config.yaml
n_layer: 11
d_model: 320
n_experts: 16
d_shared_expert: 0
activation: "swiglu"
router_score: "softmax"
head_dim: 32
norm_place: "pre"
norm_eps: 1e-05
rope_base: 10000.0
batch_tokens: 131072
doc_mask: true
steps: 4197
Below are experts of layer 4 (counted from 0) of a mixture-of-experts language model. Rows are named router (the router's row for the expert), gate (a neuron's input weights, with its number), up (a neuron's input weights, with its number), down (a neuron's output weights, with its number) and show model dimensions 160-319. Each number is 50 + 15 x the weight over its row's rms, rounded and kept within 0 to 99.
Before each expert's rows: "mostly gets" lists some tokens that are sent to it at least half of the time; "raises" lists some tokens whose logits its average output raises strongly, later layers aside. This comes from a sample of Wikipedia text that the model never trained on.

# expert 15
mostly gets: " C", "See", "Personal", " comp", "Scientific", " Born"
raises: ".", ":", ";", " |", " (", ","
router:57 59 40 58 40 69 67 34 68 50 63 52 83 39 65 38 23 80 27 48 34 53 59 41 51 39 23 45 33 56 39 57 46 64 35 58 51 17 62 33 35 78 38 49 62 65 53 54 40 50 54 52 39 32 61 18 55 77 61 39 62 33 36 59 47 31 36 42 64 78 32 29 43 24 55 42 63 57 66 27 37 60 51 35 32 47 44 39 46 36 69 56 46 53 40 51 74 63 49 70 37 56 62 52 43 36 55 50 42 23 62 22 70 65 66 63 43 34 39 74 56 61 28 62 36 49 33 49 47 37 71 39 47 65 33 67 55 54 26 42 42 56 83 17 48 30 48 62 55 46 51 77 70 35 40 41 73 51 13 80
gate6:47 41 28 33 52 50 69 54 58 49 53 26 48 60 33 50 46 65 74 42 62 77 49 38 45 38 38 38 50 63 66 37 47 47 57 48 62 47 71 46 63 53 47 06 25 27 52 53 23 42 46 25 52 47 34 54 31 65 51 36 41 45 26 28 45 40 29 43 33 25 57 48 70 35 47 30 15 62 36 69 71 63 50 21 59 47 71 60 62 50 72 30 43 73 40 52 44 46 54 39 15 28 34 68 31 57 36 56 34 31 53 52 43 61 61 71 51 31 39 51 75 32 28 50 49 39 41 52 23 41 50 31 30 55 57 29 48 39 50 33 33 59 42 48 58 36 45 34 64 40 48 64 11 31 26 59 29 26 38 59
up6:77 53 49 57 25 33 75 53 60 59 56 50 70 60 33 60 22 48 52 61 42 56 49 41 38 49 47 81 64 80 44 46 37 42 41 67 60 59 29 34 25 63 25 27 18 45 56 57 26 49 63 28 51 38 70 49 49 41 48 37 46 34 83 46 56 33 37 19 40 48 45 57 60 27 31 45 54 67 44 45 47 43 48 19 60 72 53 76 77 25 66 37 65 47 40 61 37 66 53 31 50 49 65 60 56 48 57 66 52 61 64 74 50 40 59 42 52 59 55 47 64 38 12 52 68 58 79 63 47 17 52 56 16 59 38 46 45 74 39 77 51 31 47 77 35 32 42 34 26 47 43 23 60 52 38 61 49 43 67 91
down6:48 68 63 57 25 42 40 41 59 51 80 19 59 71 56 58 80 55 48 64 38 52 47 55 46 29 49 61 38 33 57 40 53 41 44 50 40 55 29 27 44 65 54 55 75 54 00 55 59 28 00 74 75 64 48 42 73 64 74 74 29 57 28 39 60 67 52 42 73 55 40 34 48 52 60 38 38 36 30 40 65 32 30 41 50 40 52 36 46 63 61 52 15 60 63 77 63 71 47 38 28 73 65 62 49 51 66 57 37 64 41 57 61 64 79 31 30 65 19 38 34 75 74 31 47 46 42 67 57 59 58 53 63 57 59 45 48 40 38 54 60 66 54 56 38 50 45 45 53 25 53 41 46 46 55 39 47 24 47 40

# expert 12
mostly gets: " However", " Motors", " Harry", " despite", " returned", "intend"
raises: "\".", ".\"", "\".\n\n", "ing", "\","
router:64 66 37 58 34 66 69 34 38 58 68 57 59 45 60 35 37 67 60 61 54 36 46 70 61 71 45 78 48 32 53 39 53 61 63 33 65 58 71 48 61 68 34 66 64 29 62 27 62 67 64 60 68 41 34 55 71 67 68 40 65 68 55 62 47 31 33 69 35 55 28 34 59 35 40 47 66 54 39 36 34 49 34 54 45 37 49 70 58 40 59 62 68 57 67 30 68 42 37 33 52 71 68 49 44 66 60 55 43 36 44 42 52 34 27 32 28 33 29 76 66 72 34 65 40 61 31 38 52 70 69 32 46 60 32 53 72 62 32 41 35 30 52 30 67 41 54 49 34 69 68 58 67 67 70 34 69 57 19 68
gate6:16 77 46 34 63 42 24 47 29 69 62 54 36 70 58 52 57 56 35 37 78 39 49 49 73 76 26 41 42 57 48 54 56 66 71 63 24 50 55 40 43 53 43 30 31 44 57 57 68 56 42 78 56 49 40 31 70 61 52 67 46 56 68 61 62 81 62 49 54 57 56 75 37 61 50 35 52 28 61 34 68 36 58 77 54 64 59 65 65 36 62 52 43 62 51 40 33 73 64 46 31 51 63 76 41 41 58 58 58 43 20 26 45 69 58 58 64 33 31 55 41 37 64 45 37 68 37 50 40 61 57 66 52 29 26 51 32 48 63 83 66 58 52 61 62 53 38 24 40 79 28 50 74 52 65 63 25 70 35 60
up6:51 31 20 53 43 35 73 24 55 54 54 54 43 62 70 64 52 66 46 65 40 41 75 63 58 63 29 58 35 35 55 61 40 30 26 50 38 59 58 46 53 44 52 00 32 68 43 48 28 68 47 32 51 83 45 52 62 63 55 41 71 43 49 41 47 37 61 52 37 64 34 79 24 40 34 29 43 66 55 50 54 47 47 33 48 48 49 30 43 51 49 63 19 80 72 39 55 15 60 56 52 51 44 63 54 30 66 34 48 63 58 56 52 49 57 28 25 75 40 38 27 71 93 44 26 37 69 48 91 41 18 52 55 45 42 52 87 48 33 61 14 73 13 40 37 41 46 54 62 64 60 47 63 55 53 64 55 54 76 51
down6:50 82 52 36 64 50 43 45 47 56 78 59 36 48 48 56 49 67 68 53 63 52 43 63 45 78 49 51 77 69 72 49 59 29 54 43 52 63 47 34 69 60 55 59 33 65 41 93 72 82 45 58 45 46 26 42 34 68 46 67 31 32 69 36 41 52 61 13 60 96 78 80 48 68 23 28 54 55 43 32 45 41 69 62 52 42 61 53 34 64 34 51 39 20 72 35 69 62 42 42 35 37 39 39 65 37 75 51 37 65 73 48 78 39 55 33 62 43 60 44 57 74 71 43 47 48 56 60 61 64 62 56 39 87 36 27 45 45 36 69 54 66 52 58 30 49 42 48 35 36 36 39 34 65 67 54 55 55 58 63

# expert 0
mostly gets: " father", " you", " man", " brother", " ad", " look"
raises: " ", ",", "-", ":", "."
router:55 73 27 31 39 41 80 24 37 35 59 45 38 48 34 41 59 63 61 53 58 53 37 55 63 62 47 43 70 30 68 30 46 53 44 64 22 35 54 65 34 30 40 79 53 44 55 53 49 74 33 65 70 46 25 69 64 52 74 42 55 78 59 60 81 34 31 83 74 60 54 38 64 55 53 56 65 29 56 49 44 51 49 63 44 56 65 39 56 39 43 72 45 81 52 28 48 64 38 47 60 67 60 41 26 66 83 64 49 40 44 58 57 51 60 01 28 43 33 45 51 79 40 48 32 66 36 61 54 34 62 36 56 64 66 38 52 76 60 48 55 38 29 41 33 46 65 58 11 65 62 62 52 45 49 20 55 50 55 56
gate6:69 43 75 29 46 40 64 30 69 63 19 63 51 48 45 54 57 29 52 49 32 36 48 60 47 59 42 80 61 50 68 61 59 64 49 50 60 51 51 76 27 57 68 72 36 52 67 71 26 76 54 47 35 59 65 55 84 39 47 60 77 63 56 32 42 36 31 47 72 44 53 46 74 36 56 16 51 49 50 66 63 50 40 51 54 42 48 63 49 45 46 35 54 42 66 58 52 39 31 57 35 78 64 49 56 43 54 59 49 47 72 71 68 54 51 61 56 49 50 60 70 62 64 73 31 51 32 47 56 47 51 41 38 63 41 29 63 38 43 45 03 45 68 53 62 48 71 53 85 56 46 65 61 86 25 42 32 28 73 81
up6:39 42 27 52 23 48 51 73 45 17 82 27 44 57 60 40 58 67 65 55 63 60 61 49 50 17 65 44 61 61 56 46 42 20 58 41 62 48 72 63 73 41 16 60 69 53 69 18 36 64 64 52 64 65 53 56 26 72 18 42 46 48 53 87 66 56 53 37 29 66 48 55 29 70 46 62 45 52 37 37 36 46 55 34 53 40 44 62 58 45 43 50 52 66 67 39 58 47 40 42 43 53 59 38 39 43 51 51 36 40 44 62 36 45 25 56 51 75 45 47 18 46 37 35 62 28 34 25 40 63 59 73 38 14 38 68 32 63 58 40 48 51 51 24 33 71 37 65 43 63 71 54 42 40 88 65 54 76 44 44
down6:58 71 42 46 20 39 57 53 47 05 57 34 52 45 60 46 46 56 38 84 68 25 60 17 49 55 48 46 68 50 70 56 72 56 65 23 68 48 54 72 39 45 44 53 47 86 55 50 29 35 39 66 60 34 32 35 66 28 32 23 45 85 59 12 35 46 45 49 63 28 40 58 62 69 31 60 53 46 24 50 50 71 55 54 32 49 59 71 58 75 59 49 45 57 54 48 43 63 40 51 59 73 54 52 60 57 61 72 22 44 54 60 59 51 45 32 33 59 62 53 52 47 18 72 36 47 50 45 35 36 75 60 28 51 46 55 70 41 35 57 66 49 46 41 15 51 66 58 44 51 39 47 43 80 61 37 49 30 64 64

# expert 8
mostly gets: " m", "ated", " period", " military", "ition", "ised"
raises: ",", ".", "\n", " and", " (", ".\n\n"
router:64 63 49 54 34 67 48 26 46 35 64 77 36 44 59 22 46 74 28 70 61 38 51 61 55 67 50 39 67 62 56 22 54 53 77 43 70 47 59 51 21 58 53 65 55 53 60 34 66 56 64 57 48 56 37 26 55 55 51 45 58 61 84 46 51 36 44 46 60 45 41 37 76 49 51 36 52 83 57 57 42 54 36 24 48 57 77 47 67 36 39 55 55 52 55 24 56 26 29 47 51 80 61 69 65 54 41 52 18 39 52 36 62 53 51 43 34 34 43 50 59 69 31 77 36 51 37 64 32 71 66 35 51 63 55 51 56 53 60 64 23 38 77 21 66 61 57 54 26 65 53 50 54 55 83 56 60 51 50 68
gate2:32 34 67 27 52 67 70 73 60 27 28 60 78 47 39 58 53 65 56 41 28 31 41 53 50 54 53 41 37 46 62 45 51 41 61 79 34 42 64 40 21 36 72 68 71 49 59 49 73 66 51 40 79 53 39 28 50 44 49 41 37 55 49 42 32 29 15 48 49 57 35 73 49 26 49 56 55 42 55 38 55 60 84 46 44 78 60 83 55 75 16 31 58 42 39 55 38 28 23 48 54 58 38 56 51 41 56 54 60 66 71 53 65 60 47 47 76 15 63 48 66 50 64 49 57 29 19 48 70 46 65 41 50 63 51 72 39 49 64 47 64 35 58 31 28 71 56 43 41 60 34 44 39 58 55 42 65 50 56 31
up2:57 54 66 45 38 51 45 60 36 52 33 49 25 50 52 68 33 49 54 53 38 27 58 44 54 52 35 28 62 27 57 79 49 58 75 71 29 15 57 58 71 25 71 56 53 65 47 37 37 67 56 73 50 43 45 52 30 63 53 67 17 26 43 25 62 34 75 47 35 58 76 53 61 51 24 60 56 40 50 42 46 30 46 60 36 40 61 43 36 60 56 65 43 27 71 38 41 42 50 51 72 69 63 58 50 30 54 44 58 58 39 40 56 55 50 24 63 28 46 40 77 52 56 35 40 99 29 44 45 53 47 42 72 41 34 37 68 55 34 43 48 20 31 47 41 52 39 35 35 43 77 65 74 34 71 28 39 19 51 62
down2:38 50 30 34 34 51 58 48 49 71 68 35 51 51 41 56 48 66 61 48 54 64 55 50 53 16 51 36 72 34 29 07 62 65 57 35 46 72 59 83 15 53 36 50 48 09 51 51 40 61 48 74 63 42 57 54 41 63 78 76 44 63 61 29 53 40 57 63 55 35 51 15 40 57 29 62 53 43 47 55 45 44 52 60 56 50 67 62 65 67 59 39 41 59 49 66 40 68 56 59 45 08 55 39 69 42 35 60 67 70 38 40 30 33 56 27 54 46 70 62 79 35 40 36 32 21 59 46 46 23 59 36 45 48 58 49 24 44 47 58 36 47 43 41 42 78 32 56 53 67 64 61 49 46 40 40 50 53 43 43

# expert 5
mostly gets: " −", " Votes", " %", " ±%", " yards", " Turnout"
raises: " S", ";", ","
router:63 55 43 73 34 49 43 44 00 38 58 49 50 54 49 63 40 46 75 46 64 20 43 76 52 75 63 70 64 34 52 37 28 69 28 58 62 39 66 33 81 38 32 65 61 41 49 51 41 68 51 64 51 16 56 76 76 47 47 49 49 67 44 38 41 38 36 59 45 61 36 43 60 55 70 64 40 58 33 25 32 47 42 34 63 47 53 58 64 45 45 35 48 47 59 22 53 53 66 34 54 60 63 45 44 52 45 46 30 58 60 41 82 57 41 46 27 32 30 72 76 44 36 50 51 30 42 51 43 70 65 37 55 64 41 45 54 26 59 59 38 31 64 58 64 38 49 27 23 61 80 68 55 62 52 22 66 57 28 52
gate6:55 50 59 33 40 27 50 57 60 53 28 32 25 72 57 45 52 44 62 51 15 61 52 43 28 43 44 82 25 66 26 44 38 41 43 47 47 32 13 61 40 59 68 34 40 24 46 44 38 56 47 48 70 59 23 49 66 82 46 48 42 55 67 72 62 63 40 51 00 42 54 55 42 65 82 46 24 84 27 17 56 45 48 63 38 46 60 47 35 38 43 19 55 46 65 45 55 04 53 49 47 68 45 39 59 33 65 62 35 45 49 52 48 59 34 51 63 72 16 64 46 66 64 70 63 28 50 46 50 69 54 20 49 47 54 19 60 45 36 65 77 25 61 57 60 67 58 53 58 38 65 50 45 40 42 50 48 25 61 18
up6:62 59 73 61 47 94 34 34 42 58 52 52 54 49 41 74 50 59 62 33 38 75 74 73 41 36 85 63 23 43 64 10 53 26 54 40 42 47 33 66 52 56 71 49 36 52 49 84 25 42 23 56 26 48 67 58 66 66 64 48 48 40 60 52 44 68 39 56 65 42 45 73 41 64 43 43 43 45 84 63 70 50 24 45 70 53 24 56 60 43 63 52 67 40 65 50 37 56 65 62 53 66 76 58 74 46 30 54 37 56 64 14 40 61 43 51 72 59 39 42 56 48 64 57 56 38 20 58 38 20 72 19 34 50 47 48 28 42 48 54 42 41 50 48 56 41 58 44 56 34 62 37 23 64 32 53 65 29 60 42
down6:62 50 27 55 32 57 51 51 43 30 78 24 49 31 51 55 37 48 51 78 62 74 46 88 40 48 70 43 53 57 84 48 35 48 31 59 65 35 44 74 48 68 24 52 75 42 43 48 74 53 40 66 63 76 49 47 37 55 45 25 63 42 25 43 72 26 79 41 26 73 51 49 43 72 56 67 76 52 11 61 56 39 62 44 65 40 82 58 36 37 58 46 48 27 48 56 67 45 33 57 57 49 42 53 45 60 30 43 75 63 45 76 79 56 54 60 68 22 58 68 52 52 41 74 56 47 89 63 62 48 37 68 72 60 35 51 37 60 53 49 58 40 74 61 47 41 57 47 36 62 54 60 12 47 84 56 79 50 49 63

# expert 6
mostly gets: "ar", "20", "19", " Award", " Best", " Cup"
raises: ",", ".", ";", " (", " |", " and"
router:81 63 30 49 33 75 50 38 55 63 70 77 47 52 63 36 31 41 71 57 44 39 28 43 36 39 14 70 33 56 42 35 64 57 38 30 59 47 55 56 43 68 47 55 50 39 31 48 71 72 58 47 51 58 51 57 72 41 70 39 83 50 47 50 64 42 58 60 33 54 22 37 53 25 35 29 59 32 47 55 44 41 49 67 42 29 56 34 75 56 52 49 65 81 76 39 75 40 55 41 58 82 80 70 47 81 66 53 52 35 29 45 65 54 41 42 48 36 40 56 43 40 37 42 49 59 46 64 57 60 65 42 44 59 65 54 33 22 60 46 35 54 43 34 50 53 45 69 21 62 72 41 55 46 48 21 66 60 50 73
gate2:31 64 43 31 59 68 49 41 38 18 25 67 37 43 37 42 35 12 34 47 40 57 31 41 56 52 48 52 47 53 58 56 52 32 59 66 57 34 36 91 62 53 13 31 42 44 39 76 42 60 54 38 52 61 27 33 89 33 66 55 37 55 27 53 34 57 66 57 45 63 67 60 67 37 59 40 51 44 38 76 52 62 31 40 84 70 66 40 41 66 78 41 70 47 46 38 49 63 62 54 43 25 40 47 56 44 30 19 32 31 27 55 51 49 62 42 39 69 50 40 68 61 57 64 60 43 51 64 38 43 71 51 70 57 61 52 68 16 34 63 69 52 51 77 50 46 55 65 23 59 69 41 33 73 65 49 59 57 44 43
up2:35 33 57 62 59 73 62 15 68 34 57 44 32 37 49 42 33 48 34 79 21 29 63 38 31 70 49 60 38 53 58 39 49 44 63 63 74 47 32 86 55 46 76 44 62 49 46 48 77 57 53 41 96 35 54 40 38 20 56 33 21 47 56 34 26 45 45 35 54 57 37 44 50 38 84 56 48 33 48 73 46 56 44 44 58 86 53 54 12 47 29 66 50 62 28 57 78 60 36 33 58 30 28 52 35 44 68 17 56 40 56 64 77 39 45 49 49 66 50 15 57 51 58 73 41 66 65 55 39 60 69 75 55 52 31 32 40 40 59 50 53 55 42 53 64 46 40 50 14 23 40 40 41 57 39 40 54 41 64 16
down2:81 58 54 35 34 56 45 78 51 74 72 39 65 72 18 22 44 60 76 58 37 43 21 49 56 36 63 76 32 67 50 30 36 67 41 46 41 71 49 64 60 45 63 68 41 52 52 46 75 59 83 72 29 56 32 40 19 80 29 38 35 54 56 33 44 51 66 55 54 69 48 52 44 62 16 34 75 33 56 40 42 62 64 63 53 66 51 56 52 63 77 57 54 36 31 64 24 73 55 46 75 43 79 65 61 47 49 53 43 49 29 47 47 11 41 62 55 51 59 50 66 30 52 45 73 26 71 45 23 34 41 68 44 44 47 49 70 46 44 52 48 30 48 40 39 77 56 53 47 67 49 50 37 36 34 49 36 02 33 64

# expert 7
mostly gets: "|", " /", " |", " @", "born", " vs"
raises: " ", " D", " S", " P"
router:66 59 53 58 41 50 74 07 62 72 68 59 51 60 38 50 37 73 63 70 41 60 57 53 76 29 70 51 58 58 42 53 57 60 48 36 73 74 65 34 50 69 60 68 69 48 31 41 61 54 59 45 69 52 45 56 83 66 65 28 42 62 49 74 39 36 14 56 41 56 12 49 41 36 38 39 64 54 40 52 32 36 27 47 25 50 53 45 55 33 67 52 59 55 68 37 60 53 48 47 35 71 61 48 56 75 60 38 48 51 61 62 68 32 49 35 42 34 26 26 57 62 33 55 53 39 24 28 60 42 68 45 58 54 35 58 43 60 62 60 40 45 48 55 55 20 27 40 34 52 87 70 63 54 56 44 64 66 38 72
gate6:47 53 53 46 37 59 35 71 64 70 62 56 39 67 31 64 58 41 52 48 63 42 63 55 51 17 54 30 36 44 34 61 30 54 10 57 78 63 53 73 51 45 38 41 61 51 57 35 17 71 58 66 55 48 56 34 69 63 18 62 28 58 55 77 55 50 36 44 33 50 36 35 59 54 49 52 47 52 56 38 58 48 63 41 40 56 53 37 24 56 45 52 36 56 53 54 47 68 22 83 51 37 60 56 61 64 63 27 42 99 36 43 71 85 39 45 57 34 15 55 45 35 72 50 67 39 44 36 51 46 48 35 41 54 45 24 36 71 34 49 53 40 56 40 55 29 36 55 63 22 47 53 47 30 84 43 55 28 64 43
up6:57 68 57 44 61 65 15 56 59 51 60 56 60 41 47 45 51 43 58 47 25 26 45 71 64 48 66 33 56 29 64 43 33 75 31 38 80 49 69 95 18 39 58 39 54 62 28 35 30 53 74 24 87 39 68 63 38 52 43 32 34 56 43 54 43 36 61 29 45 72 35 58 45 54 54 39 24 52 66 31 44 51 52 64 53 67 49 66 64 58 33 52 39 38 58 31 23 61 19 69 49 44 49 48 52 52 51 42 55 31 32 46 65 87 40 65 42 52 45 61 30 55 50 51 39 65 18 39 51 25 45 39 36 55 58 52 28 67 36 46 59 24 31 51 22 50 19 55 70 32 37 40 47 44 90 52 62 57 55 72
down6:49 49 52 36 46 25 49 72 71 81 49 25 41 32 34 41 80 71 49 54 42 57 50 48 59 45 55 42 30 69 59 60 57 43 50 52 42 25 46 26 66 48 39 57 43 34 55 25 31 32 43 46 47 66 38 45 37 64 36 69 81 51 53 58 43 51 38 63 39 07 51 57 49 50 53 51 74 39 40 51 49 41 45 36 35 56 47 74 72 67 56 52 60 55 54 63 34 18 33 60 52 45 82 54 37 58 40 70 48 51 67 39 78 37 27 52 31 49 45 57 47 70 59 46 24 45 47 39 47 76 54 74 70 51 55 53 40 44 15 55 74 34 45 56 64 50 56 78 33 58 34 30 40 57 44 15 65 41 32 51

# expert 10
mostly gets: "\\", "\"\n", ".\n", " \\", " guitar", ":\n"
raises: " ", ",", ":", " and", " as", " |"
router:49 63 34 32 38 66 54 45 50 61 67 52 53 79 37 24 35 55 43 73 39 52 22 53 70 38 33 65 59 39 42 67 46 60 35 45 46 60 59 28 63 38 68 50 56 43 58 24 53 85 69 64 56 40 56 34 68 65 80 56 61 39 46 60 56 31 45 69 38 41 42 30 43 26 48 65 46 52 39 38 38 60 42 40 49 49 42 64 77 54 45 29 48 55 72 49 64 57 61 40 41 41 61 37 47 62 39 52 52 32 42 57 49 48 80 44 38 46 49 69 68 70 40 76 43 49 10 35 59 34 61 52 59 42 27 65 60 81 21 53 42 23 28 36 74 43 61 48 71 82 71 55 60 34 29 22 68 38 38 81
gate0:23 61 46 23 43 66 61 53 51 36 25 73 38 49 46 48 74 55 22 58 62 49 57 29 68 32 87 68 34 53 21 53 60 50 45 62 41 58 79 26 43 29 60 56 57 16 49 56 51 59 54 65 49 59 62 49 35 53 65 55 54 47 53 40 45 33 32 59 36 63 74 68 27 59 52 70 73 28 43 30 64 81 45 58 32 42 59 41 49 26 65 67 52 23 77 64 44 52 41 74 64 39 44 55 44 78 54 53 35 68 39 44 31 71 60 73 47 35 49 61 41 75 37 66 54 68 31 39 69 44 70 57 55 45 55 52 23 57 69 30 47 44 75 55 44 78 59 46 31 36 45 83 38 42 56 50 65 26 53 72
up0:62 49 76 43 52 60 62 44 58 42 68 75 82 85 27 42 71 47 40 39 57 67 63 46 55 51 57 61 34 56 60 51 15 78 37 37 45 65 65 66 42 49 54 42 62 59 47 65 41 41 45 59 69 36 43 23 60 36 48 45 42 45 76 53 55 70 29 59 60 42 48 22 53 33 63 59 71 69 61 27 34 19 59 31 47 60 35 53 47 69 32 67 40 44 64 53 57 51 59 32 38 71 29 67 45 56 61 58 34 48 51 44 50 37 47 51 55 35 51 47 22 58 78 52 63 67 58 68 30 51 60 37 46 47 54 74 45 53 51 87 30 43 29 63 18 57 37 53 68 49 53 55 67 44 47 58 44 42 61 49
down0:39 62 61 52 52 41 64 44 64 51 39 58 41 54 62 59 27 62 59 50 22 44 35 64 53 60 32 74 53 54 49 70 52 46 63 44 62 47 52 39 52 45 58 35 89 68 38 49 58 48 50 54 48 39 69 75 75 52 51 39 54 63 74 59 47 73 80 25 68 73 65 46 51 73 65 25 37 71 38 51 54 53 49 72 50 50 68 17 34 33 57 22 63 64 64 36 57 32 43 43 51 35 67 54 41 45 67 44 41 35 45 38 50 64 53 76 65 22 51 55 28 49 60 42 68 68 36 46 55 42 36 53 52 71 08 53 66 58 44 72 48 64 41 52 67 40 27 67 49 41 64 45 58 69 29 74 59 73 36 62

# expert 14
mostly gets: " Oxford", " did", " Arena", " tick", " York", " Taiwan"
raises: " with", " into", "o", ",", "a"
router:65 63 39 58 37 69 69 35 37 58 68 56 58 44 58 38 40 64 63 62 53 36 44 68 61 70 45 77 47 33 51 41 54 61 62 34 64 58 72 47 61 70 35 68 65 29 58 26 63 67 63 61 72 41 35 57 67 67 68 40 64 66 58 62 49 30 34 71 37 57 31 34 59 38 38 46 68 54 39 35 31 47 33 54 46 36 49 70 60 37 58 63 70 58 69 31 68 42 35 37 50 72 67 49 43 64 61 53 44 34 44 39 55 34 24 33 30 34 28 77 67 71 40 68 42 61 29 36 52 69 68 29 44 60 32 53 72 61 34 36 39 28 52 31 67 37 51 52 33 69 65 62 67 66 67 31 70 55 23 72
gate6:43 52 39 66 49 36 30 49 49 32 45 32 43 60 43 36 27 32 52 49 36 46 39 85 48 56 45 52 54 20 35 36 40 57 42 42 69 51 68 34 64 43 45 55 75 65 53 65 64 60 50 70 66 31 62 56 35 32 44 44 58 44 78 51 35 33 35 59 68 58 63 31 47 42 29 68 49 67 38 41 18 75 29 60 50 49 38 40 40 23 44 84 70 56 29 57 43 68 24 67 58 38 64 50 39 60 46 48 28 69 67 38 62 42 68 32 44 40 75 19 68 42 08 49 70 72 67 42 46 45 31 61 44 57 75 69 37 44 40 76 55 44 45 49 47 48 53 57 62 48 58 37 47 53 44 37 44 49 69 72
up6:44 69 62 49 74 34 43 60 39 49 62 46 53 47 62 39 66 63 40 40 58 48 34 38 62 41 40 50 63 57 58 44 54 35 55 56 51 45 84 46 53 48 72 49 65 55 62 48 25 56 35 59 62 61 53 28 39 61 47 71 58 25 75 44 55 52 61 36 56 58 60 27 52 52 39 45 51 29 54 44 64 45 51 26 49 47 85 43 75 43 62 49 38 40 48 35 68 73 45 65 70 52 39 35 57 45 52 49 52 64 72 46 21 72 50 49 74 68 27 54 68 47 39 61 30 30 46 14 47 80 43 67 34 55 52 67 43 54 57 46 55 79 02 51 37 45 50 28 56 48 34 38 30 68 62 57 31 42 26 51
down6:29 70 60 32 61 40 53 56 74 42 46 40 59 31 63 51 77 49 55 44 51 49 64 24 56 46 41 54 48 22 57 61 53 54 74 46 65 76 31 41 44 56 33 29 38 36 35 55 42 11 65 62 43 41 68 33 43 37 49 34 63 52 49 62 52 44 49 40 78 42 81 48 56 62 57 42 58 57 58 31 35 33 62 33 60 33 49 47 81 66 42 45 25 44 32 44 41 51 49 53 40 46 54 45 47 65 50 63 52 63 41 70 55 74 59 54 29 47 22 46 51 30 42 64 30 51 51 42 41 72 38 26 60 13 43 25 63 45 25 29 48 66 24 49 37 62 49 49 55 25 23 36 44 49 53 47 42 45 29 99